From a checkpoint of a small mixture-of-experts model trained on Wikipedia.
Size: 10 layers, width 192, vocabulary 8192, 28.3M parameters.
Experts: 80 experts in each of 5 layers, 96 GeGLU neurons an expert, 4 picks a token, a softmax router, a shared expert of 128 neurons.
Below are experts of layer 6 (counted from 0) of a mixture-of-experts language model. Rows are named router (the router's row for the expert), gate (a neuron's input weights, with its number), up (a neuron's input weights, with its number) and show model dimensions 0-47. Each number is 50 + 12 x the weight over its row's rms, rounded and kept within 0 to 99.
After each expert's rows: a language model's description of what the expert responds to. This comes from a sample of Wikipedia text that the model never trained on.

# expert 8
router:43 35 37 49 43 65 51 35 60 36 26 44 67 53 32 72 58 50 38 56 48 48 64 53 32 37 57 53 66 70 56 44 49 54 63 30 49 67 50 60 29 59 33 40 72 28 62 54
gate0:50 54 67 56 61 55 61 62 46 47 41 24 55 56 62 49 50 40 51 21 45 32 43 64 55 49 56 40 46 36 61 54 64 70 33 32 57 22 50 30 39 51 58 60 55 49 57 50
up0:55 56 67 45 57 61 54 60 43 41 53 40 59 44 61 38 50 57 48 33 40 33 44 61 60 42 47 54 48 43 65 52 60 73 43 29 43 21 38 30 45 66 50 61 40 45 63 49
gate1:44 60 60 42 74 61 38 53 61 52 41 68 52 58 61 42 58 69 39 49 40 52 50 51 40 44 47 55 69 71 41 41 65 59 33 68 59 35 44 41 50 61 60 38 42 64 43 68
up1:45 56 53 40 61 62 44 59 61 51 54 62 54 52 45 49 54 59 56 54 26 87 45 49 50 45 58 37 52 74 52 65 49 76 30 56 54 51 58 40 56 35 58 46 40 56 39 55
gate2:32 77 37 57 57 44 61 58 35 30 41 65 57 51 58 50 31 55 56 68 49 56 58 68 50 63 40 66 43 33 51 54 50 42 50 46 37 44 37 65 53 69 28 49 47 70 54 62
up2:71 52 57 58 45 40 43 63 70 48 26 36 57 64 43 61 59 46 80 35 38 46 63 36 62 47 55 42 65 46 66 56 68 54 33 30 45 52 71 38 42 44 66 50 47 48 48 66
Description: Commas, and commas fused with brackets or quotes, mostly right after a person's name or noun phrase, as in "Ed Albrecht, 50" and "Hayer, one".

# expert 55
router:47 70 76 39 53 57 62 66 69 63 43 29 73 42 53 45 44 32 56 57 25 69 57 48 57 48 56 39 53 41 57 35 53 64 27 64 44 36 50 45 53 46 20 44 50 53 38 29
gate0:37 57 36 55 32 36 49 62 54 44 59 62 62 57 48 56 74 58 58 49 67 43 38 34 75 37 49 27 28 56 48 30 49 66 52 38 51 56 42 54 43 65 39 49 67 52 55 69
up0:49 43 62 66 45 46 46 42 74 47 54 36 67 57 61 54 58 52 35 73 39 54 52 42 61 37 73 45 43 29 35 08 66 70 60 63 44 49 64 39 40 46 44 54 58 62 57 69
gate1:83 46 55 49 60 65 48 44 28 42 52 45 84 56 39 60 37 61 41 55 42 43 63 52 47 41 44 65 65 58 50 56 45 63 37 64 49 39 46 39 44 47 36 59 56 49 48 61
up1:70 43 54 38 58 49 55 51 31 51 59 48 60 45 47 33 39 75 49 39 38 47 39 55 33 46 66 34 59 72 56 59 49 65 66 39 36 52 55 36 68 32 54 64 48 65 45 71
gate2:28 63 38 49 66 38 40 45 58 52 58 54 52 46 40 29 37 40 50 44 42 63 67 50 44 54 64 73 47 40 38 50 56 39 59 55 36 43 39 40 55 62 54 49 42 55 67 48
up2:26 67 67 41 51 51 21 63 41 50 62 46 60 48 34 51 53 72 69 44 51 55 48 44 49 40 47 36 50 53 63 42 62 65 43 70 50 45 53 68 46 34 42 17 56 33 52 48
Description: Nouns, participles and verb stems right after is/was/be/are, often split mid-word, such as is(ol)ated, the cause, were issued, too b(as)ic.

# expert 10
router:57 48 66 49 54 69 63 49 78 42 61 53 72 71 57 53 72 65 49 65 56 30 70 52 31 46 49 55 48 62 25 48 54 51 44 44 29 56 41 60 36 43 36 33 29 30 59 44
gate0:48 51 53 32 59 64 12 27 60 64 47 61 17 49 48 47 57 47 30 31 53 34 71 68 70 39 63 72 54 53 59 53 74 57 52 61 51 45 59 58 60 36 50 62 63 60 23 36
up0:48 46 52 76 52 62 73 69 41 44 44 41 66 50 32 45 67 55 57 48 35 66 51 34 57 43 58 19 43 42 52 46 36 47 51 64 54 38 40 42 67 72 62 35 49 41 52 53
gate1:60 62 56 62 59 43 57 52 35 63 62 31 57 47 49 31 58 46 48 50 50 63 24 58 57 55 57 61 34 55 52 35 58 35 53 47 35 44 64 34 56 35 55 61 24 60 46 55
up1:60 54 59 37 53 38 51 35 52 52 46 35 49 62 43 69 62 75 50 44 59 42 71 25 45 32 62 55 35 41 57 22 38 59 44 51 32 49 55 49 40 49 60 52 52 61 28 58
gate2:46 57 63 52 59 47 37 40 58 58 61 46 57 55 45 62 85 53 76 80 28 31 55 41 39 36 79 26 33 57 29 58 51 52 40 67 38 62 56 50 65 55 62 52 57 42 46 61
up2:64 52 64 59 48 47 39 21 53 61 51 45 59 54 56 66 51 55 60 52 41 66 49 48 45 31 58 53 35 55 59 52 40 63 57 77 51 51 65 50 55 52 70 28 65 57 60 69
Description: Forms of be and have, also, not, who and he in running prose, plus adverbs after was, such as largely, extensively.

# expert 17
router:48 55 44 59 36 30 44 46 32 51 44 65 71 37 59 62 52 75 53 39 48 38 59 33 37 49 71 59 63 49 60 45 45 54 66 53 66 59 37 46 44 63 46 43 65 46 50 68
gate0:53 61 66 64 51 40 42 41 35 53 56 51 64 41 77 49 52 64 49 43 57 37 63 36 25 39 64 25 75 76 44 44 57 49 45 46 75 34 36 58 59 60 57 49 39 35 54 72
up0:44 40 65 51 53 50 57 49 44 40 31 51 28 57 50 45 51 35 36 44 44 59 42 64 51 60 52 53 43 23 59 30 49 54 53 40 61 56 51 21 52 67 51 49 54 58 70 46
gate1:45 58 72 37 62 66 53 35 58 56 74 43 64 53 41 54 46 49 39 52 33 57 31 58 52 39 42 56 41 56 65 59 40 61 57 68 33 61 43 51 45 50 56 33 33 64 37 60
up1:36 57 54 39 64 60 28 34 61 60 44 56 32 63 41 60 35 45 64 36 54 49 48 54 50 36 59 58 40 42 31 46 71 46 56 66 19 52 34 53 56 37 57 54 57 37 57 44
gate2:39 43 40 60 45 52 68 64 62 51 39 28 54 52 64 42 46 45 44 59 39 53 67 40 49 52 35 47 60 68 44 41 71 58 36 47 54 56 51 49 30 49 27 58 71 71 60 47
up2:58 58 66 51 52 62 55 47 56 31 60 58 58 69 54 56 43 43 12 59 47 83 53 41 51 55 54 30 39 38 70 58 53 53 56 77 46 72 51 43 54 40 41 39 38 52 34 47
Description: Periods ending sentences or following name initials, like Andrew D. or Pearl S., plus odd pieces inside names such as D-av-id.

# expert 38
router:58 55 50 39 61 59 52 43 39 63 33 37 53 71 50 52 63 47 67 67 42 56 66 69 56 49 36 40 62 36 54 37 42 59 37 58 35 20 64 44 45 35 59 48 35 54 40 34
gate0:35 48 62 48 52 70 55 51 41 17 57 63 37 55 51 63 40 65 53 69 58 34 39 57 52 54 56 56 53 56 40 59 46 47 43 51 59 31 62 71 67 48 58 67 62 61 26 39
up0:44 26 33 48 43 31 46 47 55 76 44 45 60 45 41 47 64 18 50 44 37 53 50 52 45 48 53 34 41 56 45 41 45 43 57 47 53 59 52 35 39 35 36 46 56 48 77 51
gate1:78 45 57 49 51 49 50 43 57 56 31 68 51 36 44 46 63 62 29 58 43 37 61 43 58 30 31 56 51 44 81 43 67 53 62 39 60 52 52 48 58 43 31 58 49 59 66 19
up1:64 44 72 50 50 59 44 46 51 73 35 57 40 25 35 44 40 56 47 53 52 52 67 65 52 28 52 48 41 51 81 50 70 51 49 37 56 52 50 37 44 44 14 81 59 68 56 32
gate2:62 53 64 44 50 49 70 69 41 40 45 50 39 58 56 45 38 58 62 46 69 47 46 47 54 47 48 45 42 42 37 44 53 51 44 44 59 80 55 59 50 47 66 52 33 55 42 68
up2:53 32 68 49 52 46 56 52 42 60 57 54 16 36 37 54 41 44 69 58 54 57 58 45 45 43 64 47 50 41 40 41 50 32 42 39 48 59 44 61 49 38 67 56 48 65 26 37
Description: Number and quantity words before plural nouns, such as two, several, many, various; also mid-word pieces like n|at|ures, n|at|al.

# expert 49
router:50 45 53 38 54 57 44 70 33 28 49 26 71 46 36 51 44 70 48 70 52 48 52 55 38 42 46 44 53 55 38 42 39 61 60 60 53 37 30 63 44 71 34 55 48 22 60 41
gate0:58 24 38 36 54 42 48 48 49 47 43 60 69 57 48 69 52 30 38 40 50 47 58 31 63 44 56 49 93 68 47 53 54 46 56 52 44 58 40 43 57 43 28 40 56 61 59 32
up0:29 60 53 42 64 51 56 63 48 54 58 41 38 43 35 46 42 52 65 63 60 56 54 61 53 66 59 50 29 44 57 52 45 46 45 52 36 47 75 86 35 45 42 60 33 37 31 45
gate1:74 38 48 35 60 79 72 65 52 49 33 44 52 56 56 53 39 37 24 55 48 44 41 53 34 49 53 35 63 58 41 57 65 60 72 48 71 76 46 54 54 40 50 39 56 45 27 48
up1:35 46 49 31 57 72 43 45 43 57 46 35 42 59 51 48 53 33 34 62 67 36 60 26 45 45 31 38 66 50 53 48 46 60 50 69 62 70 67 67 53 57 34 38 29 31 41 46
gate2:61 50 43 57 57 62 60 64 78 48 37 36 58 41 28 48 41 49 47 42 66 46 43 68 42 45 53 49 53 49 60 37 55 36 50 58 63 42 52 75 41 54 44 61 39 46 40 39
up2:47 51 58 57 47 60 57 38 51 48 50 41 47 47 56 73 52 34 41 67 41 39 63 51 48 33 61 35 58 52 52 63 59 49 43 59 46 65 24 18 49 54 72 61 50 55 51 55
Description: Commas and subordinating conjunctions starting a new clause in prose, such as but, when, while, because, that, after.

# expert 57
router:44 44 55 42 49 51 58 50 63 59 45 23 56 63 42 45 53 29 65 60 41 54 60 36 61 39 22 45 48 36 38 42 46 43 38 52 47 34 44 38 69 65 60 42 48 58 43 35
gate0:60 65 22 45 54 53 52 44 42 48 57 62 43 38 57 73 48 69 63 64 68 52 59 45 47 58 61 43 49 45 30 54 25 45 42 42 64 44 26 57 55 51 46 69 48 49 63 39
up0:62 62 42 61 67 43 69 47 49 30 32 57 42 44 50 64 40 72 75 48 69 67 59 54 48 52 50 47 66 44 49 73 33 26 30 60 45 69 38 53 37 40 38 84 51 53 42 45
gate1:57 53 47 41 56 57 49 20 53 35 33 53 52 63 47 50 47 63 49 52 39 51 50 48 48 55 35 44 52 40 19 42 51 61 27 56 60 39 52 52 56 41 55 69 52 59 53 57
up1:51 38 57 46 78 50 34 25 47 34 56 63 48 39 43 62 73 63 50 51 48 69 34 55 46 26 22 37 51 47 33 44 47 54 55 51 62 63 32 57 53 64 40 61 39 33 61 51
gate2:24 37 62 50 46 39 36 44 51 40 54 54 53 52 47 41 61 31 52 51 71 55 55 66 49 39 51 56 52 53 61 44 25 83 46 66 43 45 73 59 52 45 22 45 41 68 61 34
up2:48 55 37 33 36 56 55 76 30 59 55 61 47 64 56 47 63 71 32 48 48 61 54 22 48 65 50 47 43 50 49 35 55 33 43 65 65 63 53 49 40 37 69 50 53 64 30 60
Description: Ordinary nouns and plural or -tion suffixes closing a noun phrase, such as years, members, groups, positions, ceremony, interview.

# expert 63
router:31 52 50 54 51 42 62 40 57 55 26 79 50 30 54 61 36 61 43 45 47 50 37 66 32 33 45 48 53 56 55 55 60 32 43 23 49 59 65 51 56 42 55 60 45 51 56 69
gate0:40 49 53 44 80 48 65 52 32 55 39 51 53 61 51 69 30 74 23 42 48 44 40 66 55 55 57 71 49 40 30 48 62 37 54 56 49 56 45 54 38 36 63 56 62 38 54 54
up0:52 48 49 59 44 54 61 24 70 34 58 48 54 48 70 40 62 57 82 73 64 62 23 37 60 44 51 42 51 44 36 40 57 58 67 65 52 56 61 47 62 44 45 51 49 49 36 38
gate1:62 35 45 55 36 36 22 56 56 42 53 58 80 40 33 28 51 64 50 46 62 41 80 64 63 51 37 37 40 84 42 46 48 51 45 59 51 55 55 41 41 38 53 52 40 52 58 69
up1:64 63 52 35 65 51 40 42 40 42 66 37 59 34 46 45 45 39 54 42 44 32 69 54 38 57 59 44 56 55 66 61 70 37 46 35 64 53 63 54 47 42 61 42 54 32 46 35
gate2:51 53 35 45 34 38 65 45 62 36 50 48 62 51 48 39 46 52 41 55 57 59 49 22 47 48 42 59 41 61 50 69 52 64 56 45 58 47 68 39 47 57 51 33 43 44 46 30
up2:57 39 47 41 70 62 32 45 28 65 64 50 42 44 54 29 36 46 54 42 56 69 45 47 57 58 37 56 58 47 44 49 44 49 38 50 69 54 38 34 57 61 23 64 47 32 56 46
Description: Surnames, first names, and final pieces of place or institution names, such as James, Smith, -ville, -ton, Hall, University.

# expert 56
router:52 51 30 57 30 45 38 48 69 33 55 43 46 50 51 40 61 43 58 25 43 64 90 42 54 68 36 37 41 50 51 34 62 38 41 64 52 37 36 42 53 62 56 25 56 52 64 41
gate0:50 43 46 44 39 36 51 58 47 48 58 35 49 37 36 38 54 61 79 57 65 41 60 47 29 32 48 56 55 46 40 56 49 47 54 43 57 65 38 61 50 59 57 52 34 56 40 57
up0:58 30 41 60 71 51 22 39 52 59 74 44 42 71 51 58 37 57 53 57 37 46 66 38 59 57 53 52 38 52 58 57 28 64 42 48 47 40 36 61 53 46 61 63 58 66 67 56
gate1:53 28 18 51 42 54 42 57 53 34 45 35 41 52 67 38 51 65 43 25 52 55 42 36 66 63 56 38 56 43 48 32 37 60 63 55 46 48 24 44 59 35 43 48 30 55 48 39
up1:58 50 64 48 47 29 52 33 64 31 50 60 33 57 32 48 67 71 64 53 21 49 73 43 29 36 46 33 19 46 33 55 68 57 57 40 47 43 46 39 60 57 64 48 56 52 39 47
gate2:31 68 15 40 52 54 49 37 36 28 51 52 58 52 48 45 50 25 32 45 52 45 51 58 46 45 55 47 41 30 45 28 46 49 49 31 40 61 51 65 62 82 54 53 56 43 56 69
up2:40 37 56 53 52 60 36 35 46 35 42 48 43 33 58 69 36 44 44 52 47 68 55 56 48 54 42 51 31 46 37 59 54 47 65 38 44 47 54 65 60 45 48 54 43 44 57 30
Description: Common nouns after an article, such as court, war, year, job, question, and mid-word pieces like sk|et|e, Lanc|et, st|ret|ch.

# expert 46
router:43 41 56 55 55 45 40 40 35 63 46 64 51 45 58 50 55 58 45 52 42 42 65 42 56 63 67 63 47 74 60 30 46 63 74 66 56 68 56 52 48 58 70 41 38 62 50 46
gate0:32 36 47 57 50 51 53 38 52 40 45 43 56 35 71 55 35 33 56 55 57 41 53 50 42 66 43 65 44 69 35 36 52 23 36 37 49 51 35 50 58 48 62 57 53 56 43 66
up0:55 32 53 49 59 40 47 56 57 36 55 55 39 60 76 64 40 50 49 69 79 65 45 34 33 37 51 62 43 36 46 40 54 45 55 40 59 46 74 64 62 45 50 33 59 63 55 43
gate1:44 40 72 35 45 35 49 40 75 42 24 56 30 33 35 50 65 70 43 64 51 49 51 42 44 45 39 51 35 27 58 37 64 36 51 44 34 48 43 31 38 41 40 70 40 42 52 45
up1:64 33 45 41 56 31 73 58 63 56 33 45 38 44 54 54 71 55 39 44 47 43 37 35 39 36 42 38 41 55 52 58 61 38 31 47 43 60 59 48 38 39 48 47 40 48 45 47
gate2:55 49 46 48 53 42 52 26 28 41 54 47 35 49 55 64 53 45 45 45 42 50 57 41 68 46 53 64 35 51 51 22 51 50 62 56 30 32 64 67 54 51 39 60 53 41 34 34
up2:41 44 53 53 71 53 32 85 58 57 55 49 57 47 36 50 67 49 44 40 48 59 56 53 37 46 40 39 66 65 34 96 46 61 41 52 49 68 58 37 65 37 61 52 59 49 63 52
Description: Digits and numbers at the start of table rows or numbered lists, such as ranks, episode numbers, years and dates.

# expert 12
router:47 40 76 81 60 52 53 51 51 53 55 45 30 41 44 50 40 44 67 58 49 62 35 60 64 50 51 47 61 74 53 51 51 50 53 48 59 76 40 47 34 25 40 47 40 60 61 52
gate0:65 57 63 36 53 60 51 64 49 44 54 45 60 45 40 37 44 65 33 47 68 64 37 45 90 64 49 35 50 54 45 58 37 39 47 39 36 45 36 46 54 47 53 49 44 51 63 53
up0:79 70 34 64 39 58 63 67 66 43 61 52 54 55 48 42 41 57 38 41 50 50 44 44 39 54 42 58 35 45 51 49 66 46 59 33 44 61 60 34 43 57 69 65 37 45 49 56
gate1:32 23 43 62 41 39 57 38 68 49 60 43 36 48 31 55 47 30 41 67 57 44 30 61 52 38 60 48 41 48 31 35 66 39 45 64 51 62 44 52 67 36 44 36 47 35 49 64
up1:69 50 62 50 57 49 54 55 39 62 45 50 65 57 66 49 44 58 53 28 47 59 51 45 52 60 30 70 39 49 67 54 40 54 51 62 54 49 54 72 38 54 63 58 73 45 40 34
gate2:40 50 61 50 47 33 44 50 38 48 50 49 29 54 48 31 52 55 63 50 69 75 52 45 68 48 55 33 54 46 47 61 52 43 40 55 80 57 55 70 66 46 58 36 38 54 48 34
up2:48 61 51 51 28 47 58 50 60 61 49 56 74 35 53 34 50 59 60 36 50 40 57 62 65 56 54 46 80 65 53 71 54 67 50 50 52 30 56 40 58 53 27 53 46 48 52 51
Description: Subject pronouns and relatives starting a clause before a verb, such as he, she, it, they, who, which, there.

# expert 45
router:45 43 42 53 52 33 51 25 71 33 73 55 43 50 28 43 50 49 58 50 51 51 36 67 43 65 59 63 45 59 45 68 29 47 48 68 31 53 39 51 36 60 47 52 55 71 59 51
gate0:44 34 44 53 62 64 38 51 42 48 53 43 42 75 39 34 67 32 29 37 51 36 43 64 39 62 52 45 43 62 58 50 59 55 63 23 45 51 77 51 69 43 59 47 42 47 59 42
up0:46 41 46 60 35 41 56 56 35 43 43 60 40 47 50 65 54 59 46 50 54 58 63 48 41 36 50 50 47 38 50 55 61 32 54 61 26 52 50 55 41 62 42 42 53 60 59 54
gate1:46 62 54 44 55 54 50 27 40 67 41 46 38 50 47 62 54 51 74 55 70 61 54 42 55 53 38 60 50 57 74 45 42 62 64 61 22 51 81 43 50 41 56 66 46 40 29 42
up1:31 36 45 45 56 49 38 27 52 34 41 50 63 42 38 65 62 62 67 24 57 51 71 51 45 50 38 41 30 44 56 59 35 67 53 49 45 44 59 52 60 39 61 49 69 53 50 37
gate2:45 46 41 71 55 45 46 76 34 53 34 55 74 52 34 54 42 44 47 52 54 60 39 26 64 63 25 52 46 45 53 46 72 25 42 52 48 32 40 57 47 58 49 54 63 40 41 72
up2:26 51 40 74 70 48 45 72 50 60 27 57 71 50 38 49 41 38 51 43 50 50 42 51 66 71 33 41 35 52 54 54 65 29 37 38 52 35 48 60 48 51 41 48 62 61 37 65
Description: Commas, pipes and digits inside numeric table cells, like thousands separators in 1,690 and set scores such as 6–3, 6–4.

# expert 42
router:53 47 49 56 41 59 43 42 52 58 43 59 31 35 51 47 51 39 68 49 45 42 37 45 23 40 55 45 30 61 35 47 57 66 43 69 64 65 55 17 47 74 30 33 34 29 67 40
gate0:49 31 54 69 78 58 52 60 33 39 42 60 40 55 50 54 50 49 66 60 33 40 69 50 50 73 42 41 55 55 70 46 31 56 56 40 70 44 40 50 49 37 27 39 44 58 68 50
up0:57 49 56 53 58 43 64 74 48 43 54 52 46 51 59 53 46 47 61 54 26 50 50 48 60 52 51 44 62 65 19 53 48 21 53 62 57 45 61 30 40 46 32 35 38 41 65 47
gate1:89 61 54 51 49 42 54 70 53 43 44 66 37 59 35 30 41 53 52 49 36 55 35 49 36 50 53 60 40 40 31 54 56 57 54 44 28 50 59 53 51 26 52 46 53 49 66 30
up1:71 46 49 47 49 51 52 64 63 46 41 48 51 56 38 38 39 44 54 37 42 42 42 57 54 50 28 58 43 42 35 48 54 48 51 40 37 43 89 46 58 53 54 51 45 34 66 32
gate2:55 63 42 53 55 51 18 55 47 37 59 27 62 47 62 55 39 52 64 44 56 61 55 41 63 36 33 69 73 56 54 58 31 53 27 34 51 56 61 35 46 27 39 63 52 49 66 34
up2:65 55 50 33 51 29 50 44 38 46 34 28 31 70 64 63 52 48 54 50 47 52 42 43 40 32 54 48 41 54 59 64 38 62 46 35 48 53 45 42 41 47 34 48 65 55 31 29
Description: Decimal points, en dashes, degree and minute signs, plus and minus signs within numbers in coordinates, scores, densities and tables.

# expert 1
router:69 54 54 57 61 54 51 59 57 50 48 61 34 38 42 58 35 62 44 32 33 48 52 34 35 63 52 44 34 43 63 68 29 58 61 35 50 33 42 70 67 43 55 39 57 72 39 30
gate0:45 44 62 57 42 55 57 51 45 45 44 74 50 46 31 58 49 49 29 45 62 50 52 49 39 52 50 27 47 38 63 54 50 50 34 62 37 72 56 57 52 62 45 64 49 36 78 41
up0:54 53 63 72 70 43 31 58 43 56 47 42 37 38 41 48 38 76 59 42 49 75 40 72 71 43 27 61 60 61 47 64 51 41 54 55 46 25 58 58 25 50 72 61 57 60 54 34
gate1:52 27 63 60 47 60 74 59 41 45 67 49 43 34 53 37 62 45 60 57 54 62 36 43 55 59 29 61 60 52 50 53 42 52 56 51 48 27 25 44 55 55 38 38 36 51 54 58
up1:56 31 71 55 66 77 46 57 43 26 62 46 37 46 55 39 72 66 42 50 59 53 53 56 62 57 33 61 49 43 58 52 55 54 55 50 62 28 36 47 61 61 46 44 52 50 71 69
gate2:48 32 61 53 24 49 57 40 61 65 44 48 53 52 48 51 57 53 28 60 42 44 62 58 57 60 59 63 44 62 41 42 59 57 72 34 60 44 64 69 52 56 34 64 57 38 47 46
up2:44 45 53 47 43 50 72 50 74 60 51 39 74 68 71 62 61 38 38 48 52 50 74 43 57 41 41 53 40 50 37 48 15 41 59 50 52 56 56 41 38 53 46 40 42 47 43 47
Description: First word or piece of titles, place names and section headings, often after "the" or "==", such as Sound(track), Grand, Oak(land), Education.

# expert 3
router:66 39 42 52 50 28 55 58 70 64 65 33 38 46 46 32 37 44 46 23 54 55 37 39 47 57 52 39 22 60 55 47 49 57 76 45 58 47 76 43 40 69 67 37 58 44 61 45
gate0:47 59 55 38 59 48 53 61 42 71 30 47 47 44 68 41 38 49 41 41 39 50 53 52 71 45 82 61 50 41 48 31 60 48 59 44 63 44 39 46 54 68 59 57 64 70 52 65
up0:41 47 44 49 52 45 55 36 33 28 53 25 53 36 67 53 49 62 40 63 51 53 61 62 30 54 68 56 62 57 56 46 69 67 62 47 86 54 42 42 37 61 48 50 64 56 58 46
gate1:61 40 54 49 59 22 34 50 53 42 55 51 33 00 62 40 49 42 42 34 21 55 69 42 38 62 61 56 38 36 51 56 48 48 49 55 66 38 55 45 49 69 43 45 44 42 45 39
up1:43 49 31 45 63 55 43 41 35 43 45 50 64 54 35 57 38 51 42 67 56 75 50 54 77 41 39 50 81 55 50 47 67 46 38 58 41 53 55 52 59 65 51 65 46 45 59 46
gate2:60 32 41 29 60 67 49 39 59 66 56 57 39 38 24 42 35 37 37 49 24 41 40 74 42 54 36 39 64 64 66 46 52 60 40 40 30 49 57 64 39 50 31 50 43 42 55 39
up2:70 48 37 50 60 49 39 24 68 55 53 76 61 40 18 58 44 62 33 62 44 26 57 48 66 53 25 50 47 57 57 56 57 60 39 42 56 55 53 34 41 58 34 46 33 48 81 43
Description: Words in election result and statistics tables, such as Votes, Majority, Turnout, Republican, Party, Independents, and percent signs.

# expert 40
router:38 63 36 23 29 49 44 51 42 53 82 65 32 34 56 64 58 32 60 75 51 43 59 47 66 48 60 61 53 49 39 34 46 51 35 55 59 33 48 55 59 43 73 68 33 37 66 41
gate0:46 32 82 48 52 37 80 42 58 42 49 52 38 50 51 64 48 56 52 52 39 62 31 31 61 53 42 49 26 54 65 50 20 51 47 63 58 51 42 33 54 58 61 55 25 37 34 56
up0:46 41 70 51 48 51 71 46 49 36 38 51 44 57 47 51 53 53 69 41 34 50 40 40 65 50 33 43 32 58 65 38 36 53 30 51 67 60 50 34 61 68 51 54 34 45 29 60
gate1:51 58 61 49 45 70 48 54 29 44 58 55 52 47 49 25 52 63 55 28 42 56 65 51 53 57 68 27 63 35 50 71 39 41 53 53 51 74 66 57 72 27 50 68 57 64 58 56
up1:49 61 37 60 42 72 79 43 60 37 64 40 38 41 51 57 64 56 48 51 51 35 37 31 49 48 61 55 51 72 64 41 61 40 23 35 66 43 50 60 60 51 60 58 50 63 57 53
gate2:84 57 61 61 43 47 57 60 39 50 66 38 67 59 62 51 57 45 77 41 43 67 54 40 60 59 33 55 40 52 41 68 38 52 42 41 48 27 54 57 46 73 47 47 57 41 61 48
up2:28 57 31 73 42 64 47 42 48 61 65 66 62 50 24 74 44 52 28 51 48 59 49 66 55 52 60 39 61 67 76 37 47 40 61 45 49 49 42 47 52 43 36 46 47 51 36 41
Description: Unit symbols and single letters right after numbers (kg, mm, cm, %, 1080p, 2025b), plus stray consonant pieces inside words.

# expert 61
router:45 58 60 75 45 54 31 52 69 49 48 50 42 47 58 67 42 48 73 35 55 45 57 55 56 35 52 81 75 54 62 64 55 42 33 43 54 43 70 45 47 49 45 50 37 72 46 69
gate0:47 50 67 66 41 61 51 72 70 40 65 53 53 40 44 49 59 61 42 64 46 66 58 66 73 53 51 34 52 52 32 40 29 56 54 44 45 35 50 50 39 48 44 50 27 32 48 50
up0:60 53 56 43 54 37 63 49 55 41 54 50 55 45 81 76 38 75 37 63 59 49 43 60 41 50 47 42 43 54 33 50 60 43 55 54 51 36 44 60 72 47 38 49 47 40 31 68
gate1:54 46 66 67 58 57 45 37 84 62 48 47 36 43 46 54 61 52 68 44 71 33 50 44 34 47 63 25 63 64 36 55 54 47 64 63 40 48 59 47 62 56 37 51 54 50 58 52
up1:49 42 43 58 46 67 41 63 68 78 46 57 64 25 47 56 47 31 79 43 50 42 44 52 63 33 50 43 55 73 42 31 39 56 73 51 41 49 47 46 30 57 30 58 50 70 53 64
gate2:25 53 56 64 55 48 63 64 48 49 32 43 44 25 68 36 52 63 63 30 48 49 44 37 60 69 71 70 50 59 48 63 51 60 67 36 48 82 48 55 40 63 29 74 66 53 45 32
up2:66 60 39 58 40 28 41 52 50 64 38 54 60 61 52 55 62 55 22 46 48 45 61 63 34 41 57 55 62 50 50 53 41 51 60 25 51 51 49 64 59 61 48 62 60 42 40 62
Description: Inner and final pieces of Slavic, Germanic and other European surnames and places, such as -ski, -ović, -sson, Bund(es)liga, Liber(t)adores.

# expert 41
router:57 57 58 55 49 30 41 73 53 50 47 44 74 67 45 52 63 46 35 43 36 52 69 53 38 45 48 65 70 37 49 40 45 66 62 68 53 56 58 58 59 48 60 61 51 51 66 49
gate0:57 58 26 42 52 63 54 40 51 42 59 36 71 44 54 51 32 43 55 52 35 41 46 32 60 38 60 39 52 65 18 52 55 48 55 42 61 39 44 48 51 50 54 40 53 48 44 45
up0:52 82 46 49 52 44 60 53 62 55 58 54 58 47 47 52 66 52 27 54 51 42 56 77 43 58 50 63 35 60 48 53 34 40 59 63 27 46 38 53 68 44 76 54 56 46 60 29
gate1:50 45 42 47 49 57 54 43 25 34 62 67 45 30 51 36 47 53 56 51 61 33 58 47 47 64 25 51 58 48 36 65 66 48 41 47 66 56 40 35 42 43 56 63 66 66 72 64
up1:35 57 27 49 52 54 49 67 58 47 68 59 64 67 27 70 34 33 38 60 42 61 60 38 54 63 41 39 45 46 56 48 51 36 46 63 51 48 51 47 60 39 38 48 65 59 63 36
gate2:46 71 49 62 60 35 65 39 48 39 49 67 56 31 68 49 50 50 52 49 46 29 59 29 41 23 29 75 44 56 46 52 51 49 66 44 65 57 35 67 41 28 67 55 45 47 47 53
up2:51 48 46 56 36 58 33 47 72 51 56 51 53 62 38 46 56 61 47 56 55 70 52 54 65 54 55 45 57 54 56 25 56 30 49 43 34 43 55 46 48 59 65 36 64 50 48 59
Description: Word-initial single letters such as s, t, p right after a parenthesis or quote, e.g. (singer), (single edit), often music credits.

# expert 14
router:63 40 43 55 34 61 47 55 73 62 58 25 30 87 62 34 46 48 36 52 45 42 58 56 58 45 31 47 50 58 72 50 58 38 48 17 48 37 47 74 49 51 52 50 54 48 56 35
gate0:65 63 56 38 52 62 61 56 46 43 24 29 65 43 47 23 53 58 72 42 47 43 40 48 68 56 43 69 47 41 43 61 39 45 54 42 58 47 21 91 62 41 25 55 47 39 75 44
up0:35 51 54 41 61 43 62 46 50 60 52 52 54 57 28 49 66 39 78 36 47 46 46 68 59 36 55 54 59 24 46 49 47 45 59 52 44 56 50 40 59 58 37 68 70 48 33 33
gate1:69 55 40 59 52 63 48 55 58 53 50 41 54 65 48 67 48 53 65 55 42 55 47 55 53 57 44 48 59 43 68 23 31 47 69 53 65 42 51 59 55 46 52 53 37 58 44 29
up1:41 67 32 59 59 58 43 38 71 67 26 42 55 49 53 54 65 48 32 51 46 47 36 49 28 70 52 48 56 40 39 45 55 43 65 52 35 45 40 66 59 40 48 73 53 44 36 52
gate2:52 61 55 49 69 43 66 67 38 56 53 47 45 64 54 59 68 48 74 54 43 50 64 68 58 59 36 35 60 83 65 22 33 40 31 56 60 45 38 23 46 55 29 63 70 42 68 60
up2:57 29 58 43 75 35 50 33 46 45 28 50 32 52 64 70 54 66 64 59 47 43 59 56 57 57 51 57 57 56 30 44 55 45 36 30 54 33 22 41 54 55 45 64 61 42 82 69
Description: Word-final pieces like -al, -ate, -ary, -able, -ical, and sentence-opening pieces such as "Sever|al", "D|ue", "Am|ong", "According".